{
  "routed_scale": 1.41,
  "balance_bias": true,
  "init_std_router": 0.00995,
  "norm_eps": 1e-06,
  "parallel_block": false,
  "init_std_qkv": 0.0276,
  "init_std_down": 0.0,
  "optimizer": "soap_variant",
  "learning_rate": 0.00665,
  "lr_head": 0.0159,
  "warmup_steps": 50,
  "schedule": "wsd",
  "batch_tokens": 131072,
  "doc_mask": false,
  "dataset": "wikipedia_en"
}
Below are experts of layer 3 (counted from 0) of a mixture-of-experts language model. Rows are named down (a neuron's output weights, with its number) and show model dimensions 64-127. Each number is 200 + 20 x the weight over its row's rms, rounded and kept within 0 to 999.
Before each expert's rows: "comes before" lists some tokens at least twice as common just after its tokens as in all text. This comes from a sample of Wikipedia text that the model never trained on. Tokens count by the router's weight.

# expert 54
comes before: " the", " a", " his", ":", " an", " her"
down0,185,189,203,192,154,200,182,203,220,189,208,201,215,152,209,229,169,177,210,195,211,227,196,225,209,214,175,203,191,183,220,205,192,206,206,211,243,167,181,174,188,175,191,207,166,224,204,217,215,207,211,198,209,214,197,225,206,193,195,220,168,178,223,168
down1,203,208,166,194,150,202,220,253,200,189,182,196,183,180,197,251,211,209,179,189,228,215,202,220,191,190,197,196,182,198,199,203,194,216,189,165,189,218,183,176,182,201,191,199,202,208,166,233,232,202,205,224,251,226,162,210,209,199,213,213,174,190,226,230
down2,176,219,167,191,195,211,178,226,232,199,208,216,175,192,201,180,235,175,253,189,215,187,169,192,222,194,202,206,168,215,200,159,208,185,206,192,182,199,190,218,194,214,198,218,167,191,233,194,220,174,190,195,168,206,234,188,202,220,212,176,190,231,208,199
down3,209,174,189,195,235,194,200,227,165,216,169,195,234,206,164,210,191,174,183,186,171,194,191,241,202,200,204,204,198,222,174,195,167,176,200,230,199,222,176,190,224,210,210,204,231,193,242,197,192,222,207,210,199,214,227,175,211,206,199,198,198,202,211,229
down4,219,182,181,181,155,241,188,207,196,206,209,195,203,214,180,203,199,201,239,186,173,220,190,187,191,174,217,177,203,244,222,186,204,217,181,184,206,198,218,186,179,191,235,189,200,202,218,158,204,201,197,207,168,220,207,210,173,208,190,209,211,194,204,214

# expert 109
comes before: " the", " a", " to", " their", " his", "ing"
down0,204,195,222,183,217,201,196,199,200,205,209,195,212,210,201,219,197,201,226,166,206,197,220,234,182,221,209,210,189,197,195,206,261,203,220,245,208,199,200,205,207,212,184,186,208,225,216,191,157,197,179,176,225,228,190,166,211,176,207,201,192,220,164,226
down1,202,190,183,216,240,193,199,219,181,174,175,223,220,213,194,205,195,188,205,228,223,179,184,186,162,160,194,214,203,187,205,214,186,221,196,217,188,189,208,193,162,175,203,187,184,222,205,204,196,213,234,191,182,180,201,238,219,180,203,208,228,214,212,212
down2,206,190,211,187,178,206,210,193,192,190,185,225,177,227,201,175,209,217,227,249,191,211,222,167,232,177,197,194,202,202,218,160,167,208,198,199,216,199,213,212,205,185,175,216,196,222,177,225,237,226,194,182,174,184,226,178,158,224,226,223,207,199,217,206
down3,177,218,200,183,208,213,193,213,205,171,218,202,196,188,193,188,199,193,175,207,190,213,172,222,216,236,222,207,200,203,190,233,235,191,235,217,202,196,228,236,170,174,174,221,236,214,226,183,214,208,194,222,219,182,199,188,223,175,177,238,177,210,184,187
down4,202,217,190,242,179,209,217,180,181,207,178,233,204,187,190,213,185,210,181,221,213,209,220,181,162,198,185,212,205,196,187,221,178,192,201,187,182,200,176,215,193,224,178,211,172,198,215,245,243,197,194,216,193,192,219,203,202,215,201,176,184,199,211,191

# expert 70
comes before: "201", "200", "202", "1", "199", "198"
down0,205,191,178,199,183,201,201,204,201,188,195,217,220,207,238,199,232,227,215,237,192,183,175,212,205,211,213,207,182,221,226,189,202,212,162,213,234,192,163,190,208,207,195,198,155,186,169,209,224,193,199,189,214,180,209,189,191,176,198,209,159,199,189,216
down1,184,196,202,211,203,224,189,237,191,213,209,209,250,191,194,208,212,216,210,240,210,221,208,194,143,170,167,187,216,193,182,183,213,228,212,190,165,222,172,234,187,208,160,182,195,216,199,225,191,176,213,205,190,179,189,210,185,215,198,188,181,182,173,197
down2,208,192,193,201,209,177,213,191,199,200,242,184,200,187,207,181,207,197,209,230,197,198,227,234,202,174,192,174,205,210,193,229,185,174,195,252,204,169,212,163,179,216,202,192,170,205,204,193,197,216,217,199,203,162,229,217,182,189,202,242,222,185,208,187
down3,184,175,190,189,201,140,240,195,173,172,189,216,184,212,219,205,159,151,198,200,201,231,217,208,168,231,186,170,209,204,173,201,196,199,197,221,178,233,212,185,200,206,219,209,229,225,181,216,205,230,196,217,220,196,227,238,179,208,203,195,168,220,192,203
down4,198,200,221,197,232,198,215,212,165,207,207,164,201,189,201,185,185,207,202,213,180,229,164,198,180,222,210,227,193,182,181,213,182,189,219,236,170,170,241,196,190,191,193,171,194,234,243,192,194,176,186,164,201,207,181,207,200,234,224,187,181,182,189,175

# expert 77
comes before: " |", "–", ";", ")\n", ",", ")"
down0,193,218,152,173,211,206,213,204,167,189,200,214,199,175,196,176,226,192,185,202,176,174,198,141,198,224,196,217,209,187,185,212,199,188,225,240,168,211,176,191,179,220,186,189,193,207,190,161,217,201,201,185,171,205,219,224,189,184,163,221,215,220,182,210
down1,203,216,162,209,189,203,148,164,174,210,216,209,213,212,215,214,219,212,180,186,174,211,206,198,181,192,230,176,221,190,213,180,239,240,222,185,205,193,215,190,208,204,196,219,170,192,209,198,236,192,191,235,186,214,168,196,206,171,195,174,162,191,193,181
down2,191,197,222,245,218,218,213,201,184,224,185,209,212,206,225,228,198,206,220,179,202,212,191,180,207,169,170,199,194,194,193,184,211,159,204,201,147,184,199,191,205,193,188,221,199,180,178,221,190,204,183,200,174,196,208,173,222,207,224,193,184,224,212,206
down3,150,202,181,210,174,171,213,234,208,192,203,217,196,225,204,195,181,191,190,219,206,186,183,195,244,207,214,193,162,233,250,226,182,218,198,190,210,172,197,205,190,173,198,212,243,201,216,201,210,172,197,166,207,177,194,150,181,180,218,204,206,209,224,191
down4,218,222,251,196,201,194,217,179,230,236,217,202,176,207,194,181,202,208,217,177,188,201,219,211,181,200,175,170,209,194,214,185,204,180,209,195,204,175,223,190,197,218,213,199,203,200,187,205,202,191,183,180,204,209,195,227,217,183,197,159,220,201,273,219

# expert 86
comes before: " of", ",", " for", "ing", "ed", " in"
down0,183,181,212,194,217,183,205,192,199,206,206,196,215,209,171,208,205,196,187,184,231,188,209,192,183,203,190,233,196,216,201,207,208,196,203,209,197,218,222,225,208,173,199,221,222,212,271,217,183,204,187,141,211,198,222,199,201,205,244,212,197,206,200,188
down1,176,194,210,188,187,194,238,175,195,208,218,202,229,198,186,165,188,211,191,191,261,207,229,217,192,158,164,207,229,175,224,201,214,205,192,193,198,217,196,192,230,219,199,218,208,221,194,215,220,208,207,184,215,224,183,170,189,245,215,203,201,214,160,177
down2,229,203,207,228,186,201,207,235,199,191,217,218,216,209,186,238,189,212,183,171,178,202,191,212,227,170,210,189,201,181,177,139,227,241,231,233,215,157,179,191,224,213,195,223,212,196,174,239,183,225,199,170,221,206,206,245,204,208,189,179,192,186,215,189
down3,216,195,216,206,193,214,235,218,197,208,177,236,178,167,221,221,233,193,235,204,154,201,218,210,200,212,185,194,197,190,201,163,226,196,203,195,212,153,192,195,166,205,214,228,179,167,161,193,220,218,216,187,227,229,247,227,193,170,204,197,198,167,194,222
down4,213,210,197,243,178,213,214,213,173,224,172,173,173,195,208,170,215,175,215,195,183,219,217,193,215,232,192,166,198,223,225,199,234,167,211,201,206,177,205,190,206,221,207,206,201,214,176,196,206,210,190,198,203,184,210,222,214,218,229,213,179,210,183,186

# expert 76
comes before: "==", "The", "===", "-", "In", "|"
down0,203,148,215,203,196,207,218,179,177,218,182,181,170,238,204,216,196,231,201,199,251,174,195,210,209,233,204,204,189,226,163,194,171,210,213,183,186,221,213,185,213,213,212,214,188,214,214,217,217,215,187,171,205,208,177,199,188,233,210,184,187,183,160,200
down1,208,196,214,228,232,188,215,172,198,174,183,216,235,180,186,190,212,194,223,169,209,199,207,203,198,165,230,204,198,166,185,178,239,192,208,185,183,198,232,234,210,186,202,199,158,208,197,158,174,163,195,203,212,195,191,236,230,197,223,203,166,216,188,193
down2,192,202,220,222,211,179,187,185,194,196,206,203,213,167,202,184,245,204,189,196,170,195,168,222,205,204,195,208,187,198,235,213,180,244,191,216,194,212,205,197,222,200,208,197,218,183,195,194,195,215,200,216,221,181,203,187,208,165,174,162,203,171,185,179
down3,228,212,204,181,194,177,235,223,186,202,172,218,205,189,208,240,200,251,217,203,213,171,172,217,184,196,169,204,191,208,186,171,177,196,205,216,211,204,196,199,195,173,197,175,211,208,196,200,174,180,215,186,195,200,175,175,183,215,176,209,226,180,214,213
down4,228,190,183,220,202,235,207,211,219,220,197,211,172,187,189,180,207,220,210,191,205,198,198,190,189,221,206,255,202,196,191,135,162,238,172,223,231,221,208,208,221,200,212,193,193,187,157,215,203,189,198,242,160,173,213,209,203,195,211,213,229,187,230,208

# expert 99
comes before: " |", " |\n", ":", " (", "\n", ";"
down0,226,207,221,198,178,187,214,205,190,184,228,198,203,151,193,213,186,207,191,207,218,241,214,184,196,177,199,191,203,188,208,156,224,191,225,212,199,201,202,230,187,216,192,190,221,242,225,189,210,244,189,215,206,161,214,194,196,210,165,189,193,216,185,214
down1,170,202,200,180,223,213,170,171,200,189,220,228,216,200,168,201,202,208,208,196,189,182,171,191,214,197,225,183,215,237,227,212,190,163,219,166,218,186,233,222,206,232,179,181,231,172,228,182,215,213,204,192,229,193,228,237,234,203,189,189,189,206,214,195
down2,178,187,206,183,199,190,188,184,162,198,183,202,228,216,223,216,186,191,172,220,199,206,184,240,205,193,222,199,220,232,169,174,220,167,188,203,192,178,224,218,225,169,231,212,208,200,207,209,214,216,164,178,190,222,196,240,220,176,231,218,206,182,209,182
down3,229,209,179,179,206,236,210,208,197,210,233,193,203,165,199,185,158,202,206,226,200,235,229,167,186,213,165,206,185,232,217,210,176,185,201,200,204,216,184,212,157,195,174,184,207,208,223,213,176,227,190,191,173,193,187,187,227,205,182,186,183,200,207,205
down4,213,195,203,217,216,204,181,169,171,223,158,173,229,225,248,200,188,179,175,207,183,205,204,186,225,188,183,193,188,203,176,204,191,176,234,205,223,235,215,192,228,190,232,184,213,235,217,199,206,199,198,181,178,190,188,179,233,219,174,192,221,201,174,192

# expert 119
comes before: " the", " Representatives", " Merit", " New", " America", " Education"
down0,198,204,223,174,163,94,234,201,229,146,212,210,213,187,182,181,189,189,193,202,197,197,197,203,196,214,200,207,234,183,215,232,190,180,172,180,194,187,199,194,200,187,195,187,204,228,203,205,189,181,212,208,181,229,213,222,212,197,220,221,214,205,187,193
down1,204,248,192,189,190,230,141,202,216,180,223,191,197,212,215,176,231,180,221,224,181,213,176,196,192,196,208,185,202,212,227,194,220,220,204,186,184,230,215,189,200,215,178,215,236,205,186,197,230,215,200,200,216,175,217,161,211,177,188,199,195,204,206,217
down2,204,209,209,196,177,220,189,181,208,224,146,213,205,203,239,189,195,205,208,190,204,196,180,203,173,177,187,186,198,203,218,185,211,197,177,200,208,185,210,197,187,231,162,175,208,217,207,190,210,199,201,184,174,189,230,168,209,191,192,189,232,180,192,193
down3,208,216,170,168,173,150,199,185,202,194,207,169,185,177,216,165,199,186,229,222,207,225,228,198,217,215,220,199,217,191,212,216,184,195,218,203,192,222,175,197,207,192,212,206,216,155,169,212,154,182,233,207,214,181,229,202,167,193,198,246,198,196,218,216
down4,242,237,166,215,197,214,199,184,201,203,198,229,197,168,203,188,165,197,178,202,239,185,199,232,201,180,214,199,171,191,207,191,203,187,215,193,181,194,190,236,197,198,218,238,193,169,162,182,221,175,189,202,192,196,223,175,215,239,224,236,218,215,201,218

# expert 61
comes before: " |", ".", "–", ",", ":", "th"
down0,171,205,217,210,185,211,202,224,204,170,213,199,189,163,223,190,216,197,222,206,215,181,181,175,226,231,206,220,213,145,188,216,204,231,210,208,201,189,160,179,206,201,202,205,174,209,175,198,185,205,205,193,178,223,195,219,178,260,216,236,178,175,185,195
down1,181,219,162,223,174,171,223,183,198,196,184,170,250,188,203,210,197,174,196,205,175,228,190,219,218,206,183,228,186,201,163,170,206,173,196,178,239,142,210,197,219,180,210,213,183,180,231,189,232,231,190,197,214,191,201,208,218,210,167,217,238,200,215,197
down2,187,219,187,203,217,198,222,203,213,202,197,213,176,238,208,232,154,209,214,200,215,213,207,214,159,196,197,172,225,197,217,184,193,201,192,202,217,179,177,211,158,219,212,223,191,220,201,260,199,203,208,194,228,231,211,181,188,206,190,215,210,205,182,183
down3,188,211,196,195,197,213,204,243,191,209,223,159,203,221,189,166,179,206,202,180,228,188,166,215,194,213,210,223,207,190,214,201,203,236,215,174,226,198,189,200,183,150,207,207,249,176,214,205,196,173,192,161,212,189,188,164,193,223,201,195,202,194,200,198
down4,206,204,189,213,234,230,178,182,169,216,189,207,165,216,202,215,164,208,194,219,193,195,250,202,189,234,219,196,219,229,202,194,195,228,165,210,220,236,218,192,220,191,199,198,178,195,204,192,203,193,214,207,173,174,210,214,204,135,213,175,220,208,202,196

# expert 97
comes before: " of", ",", "\n", " in", " (", " for"
down0,192,225,192,224,222,182,178,201,224,217,198,175,224,211,174,189,181,171,206,191,232,205,191,202,229,212,250,181,205,223,185,205,170,236,186,173,214,193,184,190,224,202,219,210,223,223,237,197,192,191,218,196,227,204,169,158,188,207,219,202,229,219,187,200
down1,178,218,200,199,239,189,210,209,216,211,213,189,222,179,186,180,209,204,178,177,207,186,201,238,198,216,184,208,182,235,192,166,170,242,185,184,195,180,172,209,229,188,218,190,206,218,194,220,229,189,228,191,220,191,137,183,185,194,238,220,175,213,241,187
down2,230,191,189,222,181,180,214,213,188,206,192,212,208,193,207,189,180,200,207,204,212,167,222,192,171,211,199,185,199,217,211,194,214,136,221,213,215,191,185,197,196,186,200,182,183,197,207,203,175,181,221,226,222,209,218,226,231,195,215,206,193,222,182,186
down3,193,179,245,208,232,174,226,234,185,203,223,198,206,194,199,210,200,203,178,200,189,173,194,197,165,193,207,180,239,222,198,179,211,181,224,164,192,209,197,211,191,186,170,225,196,230,213,224,193,216,194,152,206,233,190,198,203,214,207,196,196,205,230,184
down4,194,212,192,190,197,206,199,204,227,179,188,191,258,209,248,202,198,185,184,223,177,203,258,209,176,224,170,195,210,196,173,217,209,186,197,222,165,204,214,184,189,174,228,179,221,192,193,188,234,219,204,195,187,218,202,201,205,208,208,204,173,190,164,199

# expert 32
comes before: ",", "–", " |", ")\n", "),", "\n"
down0,181,196,208,216,172,173,200,207,191,231,176,223,196,193,232,181,185,187,181,203,221,242,180,184,189,186,212,211,172,200,204,212,205,213,201,190,182,195,214,176,181,207,219,208,181,217,186,185,225,200,193,212,184,205,184,226,187,181,202,224,186,219,193,225
down1,250,215,207,199,220,212,165,197,186,198,191,196,196,211,210,220,192,211,219,215,223,186,209,210,213,177,198,156,194,233,210,206,186,217,218,215,180,196,233,200,224,209,171,199,204,239,196,233,213,210,159,174,212,191,225,189,177,200,198,184,191,178,210,218
down2,203,196,220,245,205,224,195,218,187,218,205,206,210,195,188,158,193,168,206,178,181,196,204,186,187,211,183,178,171,179,203,176,199,215,163,232,211,206,240,213,188,234,201,210,167,189,236,160,250,178,181,198,235,205,205,230,159,215,199,219,225,220,193,224
down3,169,208,178,174,214,197,204,178,195,206,231,218,193,219,194,200,169,174,226,227,198,200,210,217,194,210,212,217,230,216,176,220,217,184,179,229,198,204,210,208,207,209,224,177,228,182,189,206,203,171,214,203,198,192,211,195,207,160,149,232,210,239,160,213
down4,225,195,189,233,138,220,217,176,185,191,190,215,176,187,242,167,208,220,193,184,206,198,196,200,203,172,217,225,214,208,209,206,203,202,189,229,183,202,194,192,207,236,160,199,164,229,193,225,188,196,205,223,197,191,192,227,207,245,165,169,239,250,199,187

# expert 4
comes before: " |", "–", ".", ";", ",", " |\n"
down0,204,197,191,185,206,218,181,183,227,200,203,205,203,211,174,161,186,217,193,187,193,184,191,198,210,247,206,203,232,195,224,198,211,189,195,207,163,186,161,212,192,200,168,207,219,233,191,178,161,211,255,203,209,214,206,195,197,172,223,218,167,189,215,218
down1,208,161,194,214,214,195,211,166,235,176,191,203,166,210,191,205,265,204,180,199,214,190,223,205,176,192,219,182,211,173,181,221,181,197,202,205,175,184,207,196,222,206,219,172,220,202,229,189,199,203,185,238,218,227,193,231,189,214,223,194,182,204,171,172
down2,188,206,239,201,201,194,195,184,204,220,164,210,189,202,184,196,250,168,189,177,170,184,210,222,215,161,189,203,165,188,198,215,212,178,206,182,178,208,206,217,217,218,192,197,175,206,205,189,194,192,220,212,217,194,211,198,232,187,202,194,188,199,218,232
down3,177,162,218,214,174,192,176,190,189,203,193,219,223,165,201,216,212,193,218,216,197,192,195,170,226,217,208,186,207,208,229,228,200,205,179,186,205,200,178,216,212,192,211,192,187,184,225,172,204,180,231,215,209,195,168,206,165,220,237,192,190,197,215,184
down4,197,220,211,211,204,217,202,219,186,205,194,182,193,189,203,194,167,212,225,210,220,194,213,227,202,209,193,211,234,157,223,213,217,253,213,220,187,220,178,203,172,207,194,220,175,194,190,205,208,158,198,170,180,219,197,236,198,150,234,179,235,216,183,219

# expert 21
comes before: " in", " for", ",", ".\n\n", " to", "\n"
down0,191,179,204,219,193,202,215,195,195,218,174,199,200,204,226,199,213,203,216,204,226,217,188,159,210,201,160,200,189,206,196,188,204,210,232,184,226,183,188,192,192,177,203,221,204,181,195,198,202,233,206,215,179,254,208,203,202,206,200,226,195,186,176,201
down1,243,169,184,180,204,191,219,236,222,198,185,192,185,181,187,205,172,205,180,203,202,196,217,224,197,219,209,203,190,182,192,222,221,188,209,205,193,204,211,201,182,215,180,169,208,174,241,193,205,200,199,210,208,210,240,213,221,162,194,159,227,206,208,176
down2,189,225,189,213,167,208,173,172,224,252,217,233,207,212,198,205,228,179,209,218,223,158,168,202,223,222,174,181,221,194,188,191,175,177,162,179,200,213,210,188,207,226,205,209,199,173,207,198,231,222,205,186,209,231,211,185,176,204,215,207,229,178,179,223
down3,178,172,231,207,214,170,192,216,191,188,182,238,193,213,206,230,181,199,207,212,191,201,192,204,201,111,187,211,210,189,180,202,221,202,194,190,213,211,249,202,216,229,205,211,193,191,226,204,208,223,185,219,187,222,208,183,200,228,198,197,219,200,181,224
down4,194,207,202,232,214,208,216,233,192,192,191,176,201,189,211,212,170,186,231,227,220,204,205,227,213,225,199,227,232,220,183,229,205,175,209,169,177,196,213,178,174,195,202,207,187,186,152,174,190,229,195,249,192,198,226,200,203,228,204,181,215,225,177,210

# expert 18
comes before: ",", " in", " and", " of", ".", "==\n"
down0,225,193,231,246,207,207,193,175,165,172,203,198,213,203,240,206,203,191,220,189,215,191,190,208,205,196,195,168,160,188,200,173,197,221,185,217,235,196,229,183,145,203,221,190,192,206,212,214,191,185,205,231,202,209,211,146,187,197,157,204,190,206,217,211
down1,183,195,161,221,163,234,188,181,191,221,217,181,186,180,186,194,184,162,193,219,194,194,183,210,203,190,179,178,215,207,218,233,216,186,215,184,190,194,239,226,163,196,208,178,225,204,196,198,199,214,183,179,220,172,214,189,204,164,189,192,221,192,178,224
down2,203,198,211,192,244,207,196,176,180,162,217,229,205,200,170,217,210,180,197,211,183,206,200,201,236,209,208,221,215,145,149,221,193,234,197,207,192,190,165,178,214,181,239,174,198,204,197,205,159,162,244,170,172,209,200,197,206,199,180,214,227,205,156,201
down3,176,217,220,213,187,221,219,183,190,182,225,213,228,186,223,217,213,178,186,217,204,206,210,187,201,224,192,184,210,176,200,158,228,224,198,247,181,210,215,216,194,211,185,204,202,215,185,179,169,173,229,187,237,175,189,189,169,207,194,201,189,183,189,195
down4,197,165,202,208,191,233,193,204,214,167,197,155,207,195,196,258,198,235,166,201,180,204,213,224,211,229,201,210,197,220,187,219,194,174,178,195,233,210,214,185,209,186,216,202,197,222,228,205,197,222,214,207,180,176,202,182,194,198,198,223,189,207,211,205

# expert 95
comes before: ":", "\n", " |", " by", "==\n", " of"
down0,207,206,207,162,169,179,217,245,184,222,206,195,184,190,232,207,218,173,198,189,207,199,215,191,204,205,201,214,223,222,219,194,213,190,174,180,202,230,187,194,182,211,203,213,230,231,208,171,173,219,176,172,189,192,181,191,169,215,210,206,215,203,224,208
down1,185,221,197,207,215,192,186,164,204,202,213,186,168,163,196,228,206,193,215,178,203,231,188,220,179,222,220,176,213,186,217,178,201,218,231,177,230,208,210,204,199,163,213,211,178,159,178,185,198,165,204,201,205,195,180,229,212,192,218,196,203,218,204,193
down2,230,237,202,166,219,201,198,202,209,190,169,236,200,218,219,199,189,191,221,191,202,162,227,224,208,180,168,245,191,200,205,216,204,195,170,219,215,218,204,211,178,214,200,196,194,176,224,178,189,182,202,195,216,186,189,178,201,214,207,172,215,220,196,229
down3,229,159,171,198,234,212,201,211,208,207,219,178,218,199,200,192,223,180,218,214,220,200,201,211,217,191,164,186,211,196,199,197,196,193,193,198,229,224,169,200,195,221,215,189,184,182,174,195,171,230,170,186,198,204,167,200,173,189,195,213,217,248,185,202
down4,160,192,196,210,198,227,219,194,195,193,191,225,209,201,188,226,176,202,204,216,224,205,160,199,210,188,193,223,204,194,214,217,203,186,206,177,223,191,196,198,215,197,180,175,181,181,231,209,242,179,166,186,216,190,228,210,226,191,181,212,252,222,192,202

# expert 67
comes before: " ", " |", "N", " —;", " -", " The"
down0,212,204,194,230,211,192,235,216,192,207,176,197,194,173,211,181,186,180,176,194,198,208,198,230,223,164,165,208,203,220,172,219,195,217,183,208,220,199,174,201,210,193,215,201,205,165,233,224,207,181,183,225,170,222,236,195,224,217,156,175,175,205,178,181
down1,188,198,218,185,210,227,213,249,172,194,188,215,184,218,180,202,181,202,189,209,202,179,183,199,195,225,201,213,207,203,220,197,191,232,219,214,187,198,190,194,224,161,171,225,211,185,227,173,188,172,211,197,209,192,180,184,172,192,187,178,212,223,179,215
down2,200,208,196,196,174,228,182,195,212,217,187,205,191,202,160,212,205,217,196,204,171,212,171,199,206,213,229,218,206,193,200,177,213,216,203,186,180,169,184,182,191,191,197,203,181,197,218,142,221,155,205,171,188,183,188,186,211,192,234,250,209,194,205,170
down3,202,221,185,235,225,222,200,193,201,225,230,220,188,179,224,237,220,180,210,162,192,171,221,220,209,221,208,183,184,161,226,194,204,191,221,183,180,243,192,224,195,214,193,232,199,181,223,173,148,196,210,188,216,192,213,187,202,193,221,212,184,211,178,193
down4,200,193,201,223,228,190,217,214,170,202,208,244,201,224,224,208,223,225,221,219,243,201,212,209,177,219,194,213,232,201,185,237,209,183,178,166,173,223,169,221,185,159,184,188,195,207,185,177,208,173,167,201,188,190,172,195,214,207,193,202,207,238,215,204

# expert 126
comes before: "0", "1", "2", "3", "4", "6"
down0,224,223,248,182,203,183,167,231,200,206,193,187,217,219,192,207,180,211,178,215,189,155,174,169,194,216,198,211,194,207,180,169,237,185,172,240,207,179,208,216,180,210,202,179,196,221,200,226,191,202,214,171,230,187,216,207,208,240,205,179,212,198,189,204
down1,197,190,166,190,183,209,188,196,183,170,205,186,196,169,211,195,174,228,179,196,177,199,211,187,226,199,218,161,224,210,186,191,223,195,225,241,220,202,216,219,173,226,167,218,239,189,206,184,215,178,196,206,175,223,230,198,214,188,194,205,179,211,222,210
down2,196,175,243,172,172,170,161,174,176,197,173,192,190,206,190,248,188,178,182,249,189,180,211,200,224,171,220,195,201,211,198,197,219,215,208,212,163,209,207,239,187,208,228,210,210,235,216,196,218,214,210,217,236,187,216,201,216,222,209,180,172,203,204,204
down3,229,199,213,175,226,176,200,220,207,212,197,168,203,211,232,198,223,218,193,219,183,217,208,164,193,212,143,224,216,219,187,205,214,212,179,200,223,202,185,205,202,181,194,188,197,199,191,189,195,239,215,212,232,196,200,224,228,182,205,169,225,185,188,166
down4,187,200,192,203,190,192,205,194,193,194,218,192,222,182,193,220,219,169,188,229,167,214,218,248,157,193,204,201,190,192,178,208,169,203,184,206,208,240,192,191,222,182,200,197,184,211,165,198,207,233,181,199,202,179,160,224,188,210,188,196,261,261,179,224